config.toml
n_layer = 11
d_shared_expert = 0
moe_layers = [1, 2, 3, 4, 5, 6, 7, 8, 9, 10]
vocab_size = 10049
dataset = "wikipedia_en"
Below are experts of layer 2 (counted from 0) of a mixture-of-experts language model. Rows are named router (the router's row for the expert), gate (a neuron's input weights, with its number), up (a neuron's input weights, with its number) and show model dimensions 0-127. Each number is 128 + 24 x the weight over its row's rms, rounded and kept within 0 to 255.
After each expert's rows: "comes after" lists some tokens at least twice as common just before its tokens as in all text. This comes from a sample of Wikipedia text that the model never trained on. Tokens count by the router's weight.

# expert 26
router [129 142 164  99 138 105 101 114  82 162 133 100 124 161 124 120 146 121 170 112 150 110 146 133  87 158 110 114 124 162 136 148 127 126 168 127 102 165 148 179 157  95 164 102 137 167 150 140 184 128 167 126  80 137 134  95 125 147 129 104  97 151 135 109 122 105  88 130 105  99 124 115 124  99  85 115 134 118 139 115  81 136 128 131 148 113 141 139 131 127 146 139 103 114 143 131 124 110 108 141 106 179 137 145 136 160 103 158 138 133 132  90 136  88  81 136 124 129 150 147 119 140 123 135 163  97  92 187]
gate0 [139 167 182 180  79 174 104  91 131 133 135 134 119 128 155 165 125  88 147 127 115 129 138 108 149 144 113  99  99 156 146 106 131  93 142 113 150 139 155 127 131 124 122 139 140 146 125  82 127  98 186  93 155 142 150  93  93 103 120 158 120  74 129 137 120 121 116 134 120 147  97 122 131 164 102  86 121 117 154 143 146 117 166 137 158  77 161 139 149 107 178 137 137 135 147 110 100 106 150 112 135 143 127 133 136 137 113  90  92 114 159 109 135  83 144 120 130 107 130 149 110 104 134 161 105 121 152 119]
up0 [101 112 131  96 143 148 160 104 130 131 130 144 104 127 123 125 123 143  70 123 151 165 126 146 145 116 160 140 173 112 167 156 142 163 102 120 118  94 175 137 137  84 143 109 103 149  81 190 135  94 161 157  92 164 106 131 104 136 126 122 129 148 154 126 187 149 128 134 167 159 133 116 140  95 150  95 157 104 124 125 111 120 116 138 130 149 133 126 144 176 136  61 113 115 129 118 116 117 113 127 166 140 142 128 116 161 148 132 125 134 124 124 105 122  87  94  62 154 106 109 128 119 128 117 124 123 120 131]
gate1 [126 133 167  73 162 119 129 104 114 125 128 142 122 118 120 144 131  78 171 179 106 126 132 148 128 113 129 107 130 133 160 133 106 126  93 110 143 128 136 157 134  83 136 176  98 123 132 122 161 128  85 119 153 133 116 117 179 137 125 123 126 115  89 112 137  71 141 127 177  90 104 121 167  93 100  90 134 119 120 133  99 174 137 116 118 132 148  96 116 125 121 152 115 118 154 151 106 112  95  98 189 139 101 112 125 107 118 127 156 133 129 132 159 176 114  88 122 111 136 134 115 111 117 135 140 110 188 153]
up1 [127 141 127 132 158  99 101 158  91 154 131 115  95 163 160 125  99 109 136 117 109 135 107 162 111 141 122 155 127  78 125 103 137 131 127 151 135  98 125 122 108 138 153 132 201 107 105  95 115  98 108 149  99 127 123  72 137 165 140 112  89 112  85 145 133 107 110 122 153 114 186 131 140 156 148  94  86 138 134 132 101 112 150 123  89 118 144 127  90 109 138 111 149 105 169 147 130 144 144 159 137  95 150 155 130 146 164 150 127 111 141 157 100 158  87 165 143 130 122  93  98 137 129 169 109 109 122 142]
gate2 [114 103 151 123 109 149 121 101 152 117 119  83 102 133 135 118 113 134 139 103 111 114 123  91 137  82 138 127  95 129 126 110 129 125 108 104 113 144 150 167 119 122 167 124 127 121 158 121 154  95 103 132 132 140 138 153  96 163 115  96 123  98 129 143 162  73  93 169  58 120 114 125 122 121  96 147 116 202  87 116  72 154 109  88  92  94 167 144 104 156 113 152 135 118 134 115 124 141  98 123 160 134 126 115 110 106 133 144 143 145 108  97 147 176 118 114 164 119 129 110 132 165 138 124 133 115 106 151]
up2 [136 138  95 195 114 106 139 120 129 165 120 113 142 127 116 140 130  88 114 160 149 157 142 146  87  89 132 141 151 136 163 122 116 155 106 112 135  83 132 132 114 115 140 107  97 127 133  75  99 122 146 113 113  82 150 142 139 124 124 113 143 101 178 123 109 153 169  98 102 136 157 107 138  92  83 142 109 121 106 119 105 116 124 155  97 163 122 127  75 110 158 190 121 141 117 148 113 130  92 115 101 103  92 127 109 111 149 145 128 125 158 130 133 128 148  97  76 111 158 120 132 122 108 100 113 143  84 140]
gate3 [169 121 134 155 155 154 112 134 119 130 147 111 117 116  96 167 122  95 135 157 146 169 142 123 154 151 132  91 137 173 116 101  98 117 174 122  83 115 107 130 114 149 152  98 151 116 116 113 129 123 105 117 112 142 148 107 129 136 157  97 105  55 144 162 172 115 145 122  99 108 102  95 134 146 101  95 125 139  96 130 108 121 123 142  96 167 159 147 150 151 122 175 101 151 117 111 150 143 141 110 113 159 115 116 141 139 119 122 173  90 151 110  70 154 111 135 136 118  86 152 151 152 104 133 120 158 156 132]
up3 [125 129 109 130 125 151  83 124 130 122  96 112 125 156 105 121 144 108 159 146 134 140 126 155 102 106 155  95 117 134  91 126 125 127 113 139 121 105 169 135 107 138 112  85 116 102 108 104  90 108 150 151 106 134  71 116 150 108 137 142 127  89 138 155 124 133 138 120 115 133 119 110 103  81 156 116  67 170 148  95  85 139 108 123 103 100 112 104 106 152 122  82  98 131 142 129 155 144 106 123  86 167  68 109 150  95 101 126 128  81  87 109  89 138 141 110 143 138  98 117 122 110 123  70 124 138 123 141]
comes after: "\n", ")\n", "0", "1", "2", "5"

# expert 249
router [ 79 125 142 135 124 141 106 122 171 132 120  84  81 144 126 102 137 134 127 113 130 116 145 111 129 165 110 102 114 125 204 137 116 151 172 187 154 118 114 138 164 140 151 100 112 169 156 171 122 116 130 104 111 113 114 109 131 167 124 145 126  92  99 136 126 126 144 173 122 129 137 160 116  86 118 103 138 120 100  92 137 150 118 152 155 151 151 121 106  76 152 154 100 107 101 101 104 114 100 113 125 117 159 145 117 158 125 150 123  86 149 123 129  90 119 155 181 144 111 139 110 158 148 136 135 139 140 146]
gate0 [138 130 122 104 114 169 101 109 110 127 119 129 128 114  95  95 108 136 161 135 127 126 136 115  96 120 128 102  95 131 179 118 133 156 136 130 137 107 123 145 123 105 127  95 134 135 195 202 164 117 146 102  89 103 119 138 157 162  95 106 115 137  96 149 138 119 145 121  99 155 144 114 140 111 147  84 138 131 125 166 141 119 122 119 135  91 175 115 117 108 148 111 134 132  78 138  66 161 148 138 147  81 149 157 140 142 129 168  87 143 164  81 148 128 130 152 106 119 101 140 125 153 157 123 133 146  99 124]
up0 [161 106 116 135 170 120 106 104 150 137 143  85 119 147 129 118 126 142  99 101 104 104  86  92  99 130 117 105 111 113 135 166  97 158 145 134 148 133 119 106 137 115 126  98 100 124 119 115 145  80 118 142 163 112 137 136 138 104 140 159 100  87 148  89 128 123 137 112 110 136 135 118 130 147 119 154 120 119 122  83  55 163 112 119 168 152  99 164 120 139 142 154 170 155 126  96 149 116 119 104 101 151 102  87 144 115 151 123 150  80 132 144 108 129 145 119 146 172 113  63 145 119 126 105 104 159 165 110]
gate1 [109 136 129 128 143 112 108 148 126 168 125 123 141 114 101 101 139 137 161 157 177 107 126 125 137 157 122 157 134 143 179 151 106 177 109 159 133  93  68 112 107 135 189 121 112 153 151 114  55 107 121 107 134 170 110 121 150 142 117 135 112 119 120 125  86  62 158  93 120 120  93 125 145 101 133  89 109 150 159 129 130 150 117 170 143 111 112 139  94  90 131 112 109 157 145 124 130 149 130 146 117 103 112 113 104  95 102 131 119 114 125 131 132 157 134 176 133 128 144 103 137 117 147 131 129  99 116 168]
up1 [134 141 158 119 112 120 122 165 173  94 116  91 178 147 130 115 144 128 138 173 141 118 108 129 167 180 159 134 147  92 151 158 115 129 132 130  80 136 102 135 128 116 116 107 142 131 131 137 119 124 153 113 144 171 137 151 110 132 103 100 119 112 193 152  95 144 149 119 109 136 124  98 115 103 135  54 152 105 125 125 185 129 142 121  90 132 167 120 133 107 120 120  79 122 126 152 138 100 140 137 147 140 155 129  94 140  94 124 156 143 136 150  86 172 126 145 128 159 132 129 119  97 145 114 109  81 107 145]
gate2 [ 81 128 141 120 149 130 125 124 143 126 113 123 101 110 113 111 155 101 139 139 123 124 136 134 110 141  94  80  99 111 113 149 141 161 183 133 141 116 182 138 102  92 119 136 159 160 103 162 131 117 132 112 108 117 107 172 127 100 127 167  80 149 133 144 105 124 169 117 125  79 120 153  82 109 101 112 148 139 173 154 155 114 160 160 138 164 116 145 137 113 132 127  97 122  91 110  86 134 110 122  77 118 157 126 158 157 151 138 135 119 116 122 127  91 106 106 130 134 133  92 119 118 107 134 122 206 139 125]
up2 [122 108 100 126 109 103 140 129  78 163 155 110 112 145 136  85 134  94 147 154 119 154 118 191 122 120 127 131 135 142 160 127 116 125 129 124 121 180 119 105 147 156 161 131 189 148 163 152 143  97 105 125 103 136 151  98 126 138 106 149 129 128 136 152 133 165 106 142 149 157 144 146 138 193 119 172 171 140 126 138 102 120 170 100 145 148 140 113 124 148 112  88 114 102 143 151 141  62 123 145 146 133  92 129 109 129 125  97 125 151 149 128 104 151  78 154 110  96 134 115 145 114 180 128 119 119 135 136]
gate3 [105  82 133  76  97 152 128 116 134 116 143 125 100 167 178 107 132 141 143  98 172  92 124 127 137 151 119 106 126 108 146 122 111 150 129 113 157 161 114 165 136 164 120 144 136 172 152 129 107  70 175 147  98 124 108 112 133 127 115 144 173  82 126 119  98 129 112 144 142  89 112 136 105  78 139 116 155 152 160 136 136 109 124 127 134 104 151 159  93 126 182 130  94 101 121 104 115 160 108 109  95 142 108 146 128 143 147 163 155 147 135 135 127 122 123 119 176 126 140 123  80 111 104 141 118 166 148 141]
up3 [119  90 115 143 167 125 176 142  95 134 139 144 102 132 127 130 155  97 101 139 133 101 124 119 109 136 118 121 130 111 134 138 101 158  88 135 158 155 134 107 152 141 151 147 112 115 149 124 127 155 138 101 127 171 117 151 131 154 128 105 173 126 158 175 184 130 135 134 135 120 128 120 115  84 140 126 137 127  78 130 154 126 141 146  95  88 151 198 111 102 107 151 163 137 174 103  86 151  97 121 172 142 151 132  92 155 101 141 155 138  99 163 132 159 142 124 146 149 111 139 137  85 124  85  97 140 125 113]
comes after: " |\n", "\n", " No", " |\n\n", ")\n", "1"

# expert 173
router [ 85 140 136 129 114  77 120 106 129 165  97  94 114 137 134 118 143 146 114  89 119 124 149 106  99 140 123 100 110 134 144 151 121 140 138 169 106 136 139 128 145 113 125 108 178 146 193 126 165 142 135 120  93 131 126 112 155 136 104 150 115 115 143 110 110 132 113 150  94 159 119 186 122 133 136  83 157 129 135 166 155 124 130 136 138 113 167 150 126 107 134 103  84  89 111 157  89  89 123  64 125 136 137 117 122 117 129 136 110 177 115 123 130 128  90 169 124 130 111 105  97 105 128 151 153 138 117 195]
gate0 [168 101 120  96 111 144 137  86 146 118  95  79 141 107  86  90 101  98 103 104 129 149 166 112  94 144 130 103 142 149 127 149 125 129 111  90 106 154 120  97 145 109 115 133 130 154 104 104 168 118 124 137 114 131 126 124 125 123 149 155 107 120 163 126 135  96 124 122 124 153 145 162 119 106 148  94 155  74 127 149 109 114 136 102 120 114 129 149 168 100 142 143  67 150 133 106  69 104 124 125 114 142 107 111  83 115 121 128 149 164 142 130 121 140 187 124 137 126 158 153 157  74 138 127 153 106 102 161]
up0 [162 133 169 132 116  89 144  79 117 132 145 103 140 143  90 136 129 144 108 137  92 137 160 140 108 144 112 109 155  96 105 126 128 159 108 115  93 165  97 106 109  87 105 118 144 117 139 130 130 140 118 142 134 166 125  98 147 154 141 104  90 180  95 138 106 120 147 140 160 129 140 151 125 123 162 133 178 127 124 156 131 110 114 110 117 145 161 124 111 117 166 118 129 133 121 118 127 119 139 133 102  96 155 122  54 114 118 120 164 197 142 139  81 149 162 144 113 120  69 116 172 115 117 128 112 145 143 109]
gate1 [ 90 125 134 151 102 115  88  93 142  62 110 103 148 106 146 130 124 117 163 145  95 121 111 155 165 146  92 150 137 119 152 134 152 143 152 115 116 129 132 103 103 128  81  87 104 154 129  87 118 189 143  75  95 146 154 143 151 125 125 162 149 139 150 113 100  98 133  91 108 130 115 177 121 128 129 116 104  94 110 109 128 158  87 101 119 114 171 140 148 126 136 154 101  97 156 127 110 134 124 120 134 130  93 112 111 128 129  98  95 103 159 141 145 131 110 123 147 144 129 125 133 161 118 139 126 187  92 127]
up1 [156 114 115 151 180 129 146  99 125 142 125 110 146 128 105 132 131 121 137 148 127 129  80 139 125  85  99 140 116  93 183  85 129 123 128  83 130 143 117 142 108 148 145 117 132 122 148 147 134 113 119 106 137 136  86 138 156 139 198 161 120  97 133 126 103 114 137 133 105 146 171  93 136 100 121 124  89 127 105  77  99 107 101 146 109  80 164 163 130 157 135 177 146 148 161 126 109  88 152 178 147 120 140 128 127 118 141 155 110  99 143 133 128 134 124 108 111  94 140 112 131 163 118 110 178 143 107  97]
gate2 [125 151 129 119 118 141 128 108 116 150  90 145 129 106 139 106 131 129 136  95 135  99 135 107 141 135 115 150 173 114 143  98 115 138 105 125 100 134 107 143  88 168 124  99 123 133 136  97 158  66 145 146  95  98 142  99 147 170 111 144 113 137 191 133 136 125 115  99  69 173 146 156 105 118 117 122 131  95 116 145 182 139 168 112 107  83 139 130 153 103 107 123 111 114 112 164 102 133 106 100  72 124 122 138 125 165 157  94 117 166 143 126 118 134 144 142 115  82 117  90 126 131 116 131 120  97 150 169]
up2 [181 111 156 145 151 139 127 146 157 171 137 158 148 110 115 204 124 123 148 152 131 116 106 153 145 153 113 138 135 154 138  96  96 130 162 141 206 151 140 150 134 123 124 150 107 140 158 130 130  97 150 115 119  98 137 143  85 124 135 128 153 162 109 101 184 113  82 155 141  91 135 116 132 101 110 108 120 146 135 123 172 135 121 117 148 130 112 165  92 122 109 172 152 147 132 112 129 114 139 166 122  78 158 121 101 170 153 160 150 141 140 151 127 103 134 123 120 137 131 132 107 146  92 147 133 156 135 131]
gate3 [148 126 164 107 111 104 135  99 129 175 121 154 142 139 112 118 192 168 118 116 138  94 133 147 157 168 101  44 132 128 148 153 101 137  94 122 136 131 117 122 120 144 124 168 141 117 123 154  80 135  95 139 132 136 112 131 126 127 126 166 109 101 152  88 144  89  96 110  94 136 116 143 117 133  91 143 110 149 140 123 121 151 158 130 113 140 134 125 146  99  68 150 126  92 108 156 127 135  88 119 136  87 111 119 118 119 136  99 142 152 164 125 140 150 124  95  68 122  95 133 149 138 151 157 103 145 142 123]
up3 [123  91 134 148 118 178 132 157 106 147 162 124  57 147 150 187 127  87 148 119 102 167  86 161 136 143 117 172 148 143 139 133 143 121 135  84 166 159 121 140 194 132 164 108 129 112 163  98 104 148  97 109 113 109 121 143 116 112 147 104 118 127  99 129 109 127 148 132 124 136 109 116 136 107 149 116 116 172 136 156 121 138 169 118 151 119 110 144 133 154 130 134 130 156 113 156 162 128 135  94 113 119 140 122 133 124  98 112 121  87  97 145 155 134 130 141 144 138 178 126 167 111 152 143 127 154  95  87]
comes after: " the", " |\n", " a", " The", " his", "'s"

# expert 29
router [133 176 120 115 145 124 106  83 118 131  87 131 129 145 151  81 157 129 114 131 107 136 132 105 102 120 130 105  62 127 163 166 123 170 134 149 102 114  78 140 171 146 131 125 147 107 162 124 132 143 139 160 116 120 137 119 100 142  77 129  94 147 130  98 157 133 133 131  73 130 100 172 108 119 106 103 122 149 125 150 145 137 131 119 173 112 139 149 128 100 139 137 118  74 108 138 129  72 125  83 157 154 124 117 116 135 120 135 135 167 122 148 138 145 138 136 137 134 102  81  87 149 137 172 151 119 123 158]
gate0 [141 134 132 106 114 128  76 156 142 148 132 113 138  89 119 129 121 103 119 125 119  96 166 105 105 150 143 154 128 112 125 125  99 105 100 140 106  92 129 102 125 144 172  88  98 124 147 171 110 116 102  99 152 120 133  98 143 128  91 182 104 123 168  93 173 121 103 137 134 153 158 126 126 100  95 155 114  96 106 100 119 138 128 124 147 142 110 147 134  90 165 110 165 106 121 122 130 114 143 177 117 148 126 118 151 100 158 189  94 134 102 158 112 164 143 130 102  52 133 130 144 109 128 107 136 132 113 131]
up0 [123 133  95 129 117 131  99 126 139  73 127  90 126 126  94 103 121 119 105  95 116 142 177 110 113 126 155 114 117 156 145 127 124 109 116 152 136 126 156  98 140 116 158 159 110  90 131 139 111 115 126  97 157 161  89 152 125 120  79 164 107  92 103  91 148 114 138 137  84 116 110 178 137 144 124 141 116 175 142 145 131 154 117 163 107  97 146 126  81  93 154 162 108 104 157 117 140 151 148 133 100 113 128 115 115 176 132 116 134 102 145 134 120 124 122 172 153 102 124 120 162 156  97 126 183  96  85 139]
gate1 [ 94 134 141 107 117 111 162 114 115  69 151 114 120 110 118 130 147 130 139 142 205 114 150 138 107 128  92  80  82 111 170 144 116 113 101 120 126 150  98 125 129 102 116 135 142  78 107 109 126 113 130 110 135 110 113 121  78 150 110 137 107 143 128 137 118 171 167 149  95 102 127 122 145 131  90 160 125 161  93 106 165 157 121 150 144  97 135  95 137 108 143 134 115 119 132  98 153 150 129 111 148 155 133 110  92 147 128  65 128 125 119 122  84 134 111 133 114 122  87  80 110  98 121 160 131 160 111 137]
up1 [141 149 162 118 112 153 133 125 146 146  58 143 153 115 135 152 138 147 156 126 100 144 120 108 171 148 130 133 123 142 125 160 112 103 136 104  67 142 161 117 161  85 115 127 110 176 126 117  80 123 123 137 154  88 148 166 127 137 182 114 139 150 132 116 123 113 123 132  84 112 109 131 133 126  87 120 112  93  99 103 157 143 130 141 141 126 138 143 144  98 115 140 142 112 153 141 109  98 132 137 104 167  81 144 113  95 138 121 136 138 140  96 107 103  79 126 118 107 136 109  96 140  84 106 147 127 201 123]
gate2 [135  93 139 144 148 118 132  69  83 117 110 135 111 158 154 123 188 157 121 105 116 135 142 156 119 137 116 137 134 135  83 149 151 127 129 122 144 110 126 106 116 170 128 128 125  96 166 122 123 123 133  85  93 123 151 141 120 130 100  86 127 145 114 131 154 146 131 142 111 131 124 151  96 107 108  81 152 113 116 101 124  83 120 104 173 129 136 148 139 114 167 141 156 113 120  88 154  91  86 108 127 115  81 106 139 129  92 115 116 168 107 114 121 127 149  95 144 134 130 130 115 109  83 180 110 161 157 186]
up2 [132 137 111 124 146  83 154 163 154 128 178 101 176 123 150 124 104 114 175 146 103 102 113 109  89 103 149 118 118 109 132 132 133 118 131 133 138  90 123 143  97 117 140 149 133 116 114 178 189  97 138 128 109 136 138 125 151 107 122 116 151 140 143 117 123 106 112 174 181 116 154 136 130 171 163 147 139 130 130 112  88 151  94 150 151 107 208 129  85 133 165 119 130 135 122 102 190 134  93 143 134 136 118 130 173 145 134 126 156 133 104 110 109 149 128 125 126 130 152 136  83 107 150 131 124 129 115 138]
gate3 [116 138 115 144 132 105 122 119  87 101 130 121 115 105 123 122 139 119 146 142 110 147 103 131 102  95 133 100  94 104 144 135 148  76 149 131 101 142 135 126 130 131 161 124 136  98 134 126 123 149 138 108 146 117 139 133 112 122 155 148 139  85  92 108 113 147 131 127  53 121 126 142 144 176 109 114  91 100 132 136  63 105 102  83 110 146 122 142 163 111 162 157 147 161 116  94  67 112 109  95 103 125 127  78 150 150  96 135 130 121 129 104 176 145 105  94 139 169 134 126 158 129 188 141 129 153 133 140]
up3 [150 138 127 142 140 106 155 155 157  95  80 130 112 153 184 115 147  97 103 139 136 148 117 107 130 115 134 130  66 109 154 172 110  80 114 136  89 100 127 121 106 124 177 110 136 149 161 144 122 122 131 138 130 135 131 113 124  94 131 173 128 117 137 150 158 127 133 106 133 150 124 124 135 134 134  79 120 120 128 114 161 155 117  68  95 161 192 143 119 108 126 141 121 107 170 131 142 130 103 141 132 144  96 166 119 123  92  81 143 162 100 106 124 107 141 129 128 142 141 108 137 104 181 121  98  83 129 121]
comes after: " the", " a", " The", " of", " an", " his"

# expert 238
router [135 157 155 105 119  85  96 109  83 129  82 101 112 175 120 109 123 136 161  82 128 112 109 111 135 189 139 129 132 123 141 142 138 141 153 173 138 129 101 171 158 113 121 109 110 153 175 115 162 132 188 162 143  80 107 120 121 149 121 126 174 128 129 111 141 109 122 148  80 100 128 117 142 125 110 141 173 140 148 118 128 129 145 121 155 111 108 144 103 126 120  98  92 139 116 110 150  95 150 118 132 129 171 155 123 140 102 161  66 111 144 135 130 126 118 104 138 108 140 139 103 102 129 131 166 153 105 133]
gate0 [119 134 114  86 139 123 142 158 114  97 133 126 155 145  45 128 133 170 133  91 161 175 103 129 144 101 119 116 155 119 164  92 136 115 125 101 122 135 135 154 168  93 115  99 134 161 143 148 105 131 139  89 120  97 132 115 105 111 117 107 114 113 124 115 131 102 143  99 135 126  97  67 142 113 122 131 125 127  97 109 119 128 142 154 141 119 139 121 124  93 143 122 102 109 106 140 119 122 167 113 169 118 117 125 120 152 113 142  57 156 126  89 139 129 152 119 115 169 143 125 104  80  98 161 187 122 151 127]
up0 [ 77 126 105 109 157 169 109 154 152 101 107 103 164 158 119 100 146 112 116 122 141  78 131 139 139 115 122 111 157 158 127 130 113 157 129 125 150 120  78 113 123 150 119 154 106 134 113  85 112 141 143 155 127 127  78 124  85 128 120 137 136  99 148 176 127 156 135 131 101 153 136 111  96 129 109 120 112 149 112 117 155 146 127 169 152 127 172 106  91 130 126 115 116 154  86 133  82 133 125 126  90 137 120 149 159 147 139  70  95  97  90  99 108  89 130 114 108 146 180  83 144 124 132 123 106 129  99 128]
gate1 [136 123 119 107 147 142 130 103 100 106  95  80 145 149 104 102 141 117 139 109 163  95  96 115  86 147 115 146 101 129 145 149 118 121 105 119 140 137 181 135 131 141 140 125 129 118  94 115 103 143 137 167 144  93 113  73 111 171 118 161 125 161 151  90 105 151 184 184 144 150 118 125 147  94 129 145 131 123 100 114 140 119 140 124 134 138 138 127 140 126  43 160 140 155 138  94 126 126 122 117 138 127 122 147 148 153 108 144 133 126 137  84 112  97 137 124 161 148 144 104 161  87 126 115 184 165 121 127]
up1 [137 120 174 133 140 142 117  88 128 172 138 118 166 101 110 168 128  91 105 165  99 140 136 144 169 140 150 137 152 145 144 136 151 131 147 120 124 137 131  84 160 106 146 156 105 143 126 122 115 119 123 111 145 154 127 162 126 110 141 130 131 109 113 138 164 142 124 176  97 157 104 152 127 125 131 144 151 159 161  94  56 135  83 131 116 133 147 124 151 152 143 110 151 124 153 161 126 114 137  90 175 162 139 153  61 126 132 134 149 141  93  89 145  97 115 120 162 159 103 103 129 105 109 155 131 149  89 140]
gate2 [119 129  91  84 143  67 103  78 168 112 117 152  99 142 119  95 124 119 111 128 139 128 146 115 103 140 130 124 154  89 163 114  90  96 148 131 140 117 121 127 130 111 106 126 135 147 117 115 124 136 124 130 100  94 121 147 182 136 113 122 105 102 123 119 142 130 147  89 119 105 132 120 168 128 122 140 114 113 144 124 140 105 131 119 101 121 111 116 114 143 123 112  76 109 118 185 155 136  78 158 158 138 106 171 118 144 151 146 115 138 111 125 181 117  91 104 115  63 174 158 108 126 163 100 132 139  73 122]
up2 [ 73 119 101 137  59 101 114 132  91 139 144 128 146 127 156 115 138 152 142 126  88 126 126 144 112 119 119  67 180 157 104 149 124 139 131 124 157 126 146 100 103 113  90 106  91 183 178 117 131 135 133 150 155 175 123 131 155 108 141 121 137 150 152 154 171 119 157 102 156 142 140 143 142 100  94 140 109 106 170 148 116 111 131 137 145 122 110 157 132  97 123 133 134 109 133 110  93 176 172 135 147 142 138  80 114 161 155 158 135 128 150 146  94 143 103 134 119 104 144 110 127  92 115 122 146 129 123 131]
gate3 [158 142 135 103 133 147 160  60 119 134 161 143 133 158 131 117 128 188 166 134 138 153 152 127  88 118 130 103 144  93 125 132 164 155 149 108 124  95 131 127 108 159  95  99 168 154 117 125 133 120 142  97  81 145  88 133 126 102  82 107 110  82 116  97 131 131 123 143 126 133 103 153 128 137  86 109 137 138  89  87 109 109 138 160 103 112 118 123 145 128 137 124 109 109 122 142 126 123 153 122 105 132 180 129 135 159 119 133  56 137 142 132  95 153 112  92 134 119 100 113 149 106 177  97 142 140 108 117]
up3 [ 92 148 123 134 189 171 139 119 156 120 160 148 122 117 139 115 167  88  98 123 149 117 137 101 174 114 123 138 123 119 118 103 140 105 103 106 143 134 140 126 120  93 114  99 145 151 150 113 156 149 106 107 160 103 126 116  92 116 127 121  94 118 143 135  96 114 156  89  88 152 115 129 124 138 141 132 153 155 181 147 139 110 120 166  97 129 130 117 153 167  98 151  84 174  92 128 119 135  99  76 139 122 100 130 118 116 116 103 120 144 156 156 120 101 118 158 150 137 150 177 154 158  86 119 172 152 118 109]
comes after: "\n", " |\n", ")\n", ".\n", ";\n", "\"\n"

# expert 99
router [119 120 179 133 153  79 110 119 138 113  86 108  82 135 145 123 152 148 143 130 132 111 178 122 117 164 129 102 122 163 179 130 130 147 151 193 104 143 127 128 142 156 108 113 152 132 109 174 163 121 133 128  88 127 110  98 122 180 106 142 148 127 110 137 141 130 127 145 136 107 127 160  92  96  76 144 132 148  91 108 122 131 128 173 151 124 135 114 120  91 125 130  82 103 107 128  96 110  77 123 131 147 162 123 134 154  96 145 141 116 146 123 132  83 135 140 126 138 113 148  82 130 108 136 121  95 135 170]
gate0 [146 116 159 133 160  93 138 140  94 133 118 124 136 113 111 105 127 115 125 121 111 107 113 159 120 134 140 125 128 117 139 130  77 101 145 146 122 148 123 115 143 117 155 117 146 136 143 149 115 148 138  94 136 106 155 119 160 130  97 143  99 124 186 131 150 105 115 158 125 139 132  88  94 152 143  28 166 141 135 153 137 117 164 153 135 136 159 101 179 159 143 130  88 139 117 163 124 130 139 101 145 136 113 148 129 149 169  91 119 153 166  84  91 107 141 155 140  98 117 121 127 174 119  92 135 120 120 177]
up0 [142 133 127 110 147 127 140  90 128 129 141 140  93 131 140 143 170 155 148 117 171 147 125 130 127 153 127 155 120 108 122 119 156 141 116 111 159 130  81 118 125 147  77 125 100 143 153 148 157 116 114 130  96 152 148 134 129  95 167 106 122 121 107 135 147 116  99 166 106 103 156  93 139 124 146  62 176 157 154 143 147 111 165 174 137 180 122 146 145 175  96 130 123 127 159 170 116 115 138 132 110 144  99  98 107 163 163  93  80 158 146 118 122 113 167 111 153 114 127 137  92 167 144 154 135 133 111 126]
gate1 [134 122 102 113 134 110 152 118 128 115 101 166 108 153 112 114 102 161 134 119 102 140  96 102 116 140 145 103 173 123 129 141 166 117 142 112 108  91 135 154 122 117 136 102 121 142 133 147  97 106 106 129 145 111 126 126 111 143 102  98 107  77 132 129 155 116 126 122 121  97 122 133 152  58  75 114 122 131  96 120 131 106 135  96 111 121 154 149 168 124 120 160 111 151 160  77  92 175 109 113  93  81 168 138 112 129 114 122 158 151  91 110 111 188 164 128  86 101  98 144 137 106 137 123 128 165 104 144]
up1 [ 94 134 132  73 112 121 109  94 103  89 122 162 126 155 126 104 159 134 137 119 113 154 148 158 141 169 142 112 107 102 108 125 189 155 129 129 131  95 123 157 135 114 129 107 102 154 140 124 111 118 171  75 185 155 119 117 115 128 146 136 111  56 122 146 121 118 123  95 115 121 114  97 146 167 157 151 108  91 113 137 125 102 149 145 114 154 118 144  89 115 140 130  91 127  50 150 122 153 137 136 113 152 128 138 115 158 114 133 133 136 151 103  71 131 119  94 126 104 115 117 129 128 118 161 106 122 137 137]
gate2 [135 134 115 126 156 111 100  87 153 111  82 123 138 131 104  95 145  99 130 135 153 119 120 141  87 153 144 114 157  71 164 160 101 137 110  86 102 137 121 107 134 153 133 117 128 119 127 110 110 116 105 120 143 133  86  89 172 165  95 136 125 142  97 134 126 117  96 152 142 157 106 117 126  75 107  74  95 140 131 127 125  84 113 143 138 119 154 138 128  92 117 143 131 147 106  78 136 170 101 158 167 140 140 154 155 125 101 122 144 117 141 126 126 122 135 133 164 165 178 126 153  96 151 113  96 142 143 173]
up2 [123 140 128 141 102 146 136  82 117 109 146 103 123 133 126 129 163 123 114 118 115 102 102 168 180  86  87 100 148 160 142 133 118 176 151 164 123 120 138 144  95 107 117 109  90 104 131 134 136  97  89 130 130 125 139 109  93 142 120 147 134 137 146 111 117 112 115 108 101 106 129  93 143  99 110 169 138 149 164 151 149 108  94 137 130 137 103 170 164 101 129  91 114  87  70 123 121 156 145 105 100 183 117 142 159 150 144 147 184 124 141  98 141 110 138  91 134 146 110 137  93 107 104 130  93 111 127 151]
gate3 [120 109 154 127 161  73  80 141 136 129 136  69 116 184 137 127  90 150 117 135 110 148 146 116 103 120 132 120 143 106 115  92 109 123 101 136 131 131 127 149 139  61 117 139 110 129 135 130 125 138 122 116  85 112 134  91 110 115 115 113 119  87 138 120 128 101 129 115  96 136 110 135 133  72 163 174 110 141 120  88 151  92 105 151 122 120  91 119 116 138 166 132 125 163 127  97 134 136 143 117  77 168 115 144 125 117 104 103 143 157 106  78  96 101 107 127  95 158 135 130 106 104 114 119  97 104 126 177]
up3 [156 166 115 172 116 102 162 140 131 120  97 120 140 102 104 157 129  86 174 134 125 126 126 121 105 125 126 143 165 158 143 159 158 122 102 107 110  66 117  82 161  69 137 136 102 142  95 151 157 140 121 156  99 131  92 117 157 111 143  97 107 143 116  95 111 102 163  99 111  98 113 123 102 132 160 117 129 135 154 120 127 110 165 146 146 134 145 117 138 117 141 116 155 126  78 112 100 115 159 152 143 126 164 153 118  82 103  96  78 136 128 125 154 149 136 120 107 113 126 157 116 139 140 138 128  90 164  98]
comes after: " |\n", "\n", ")\n", " list", "0", " |\n\n"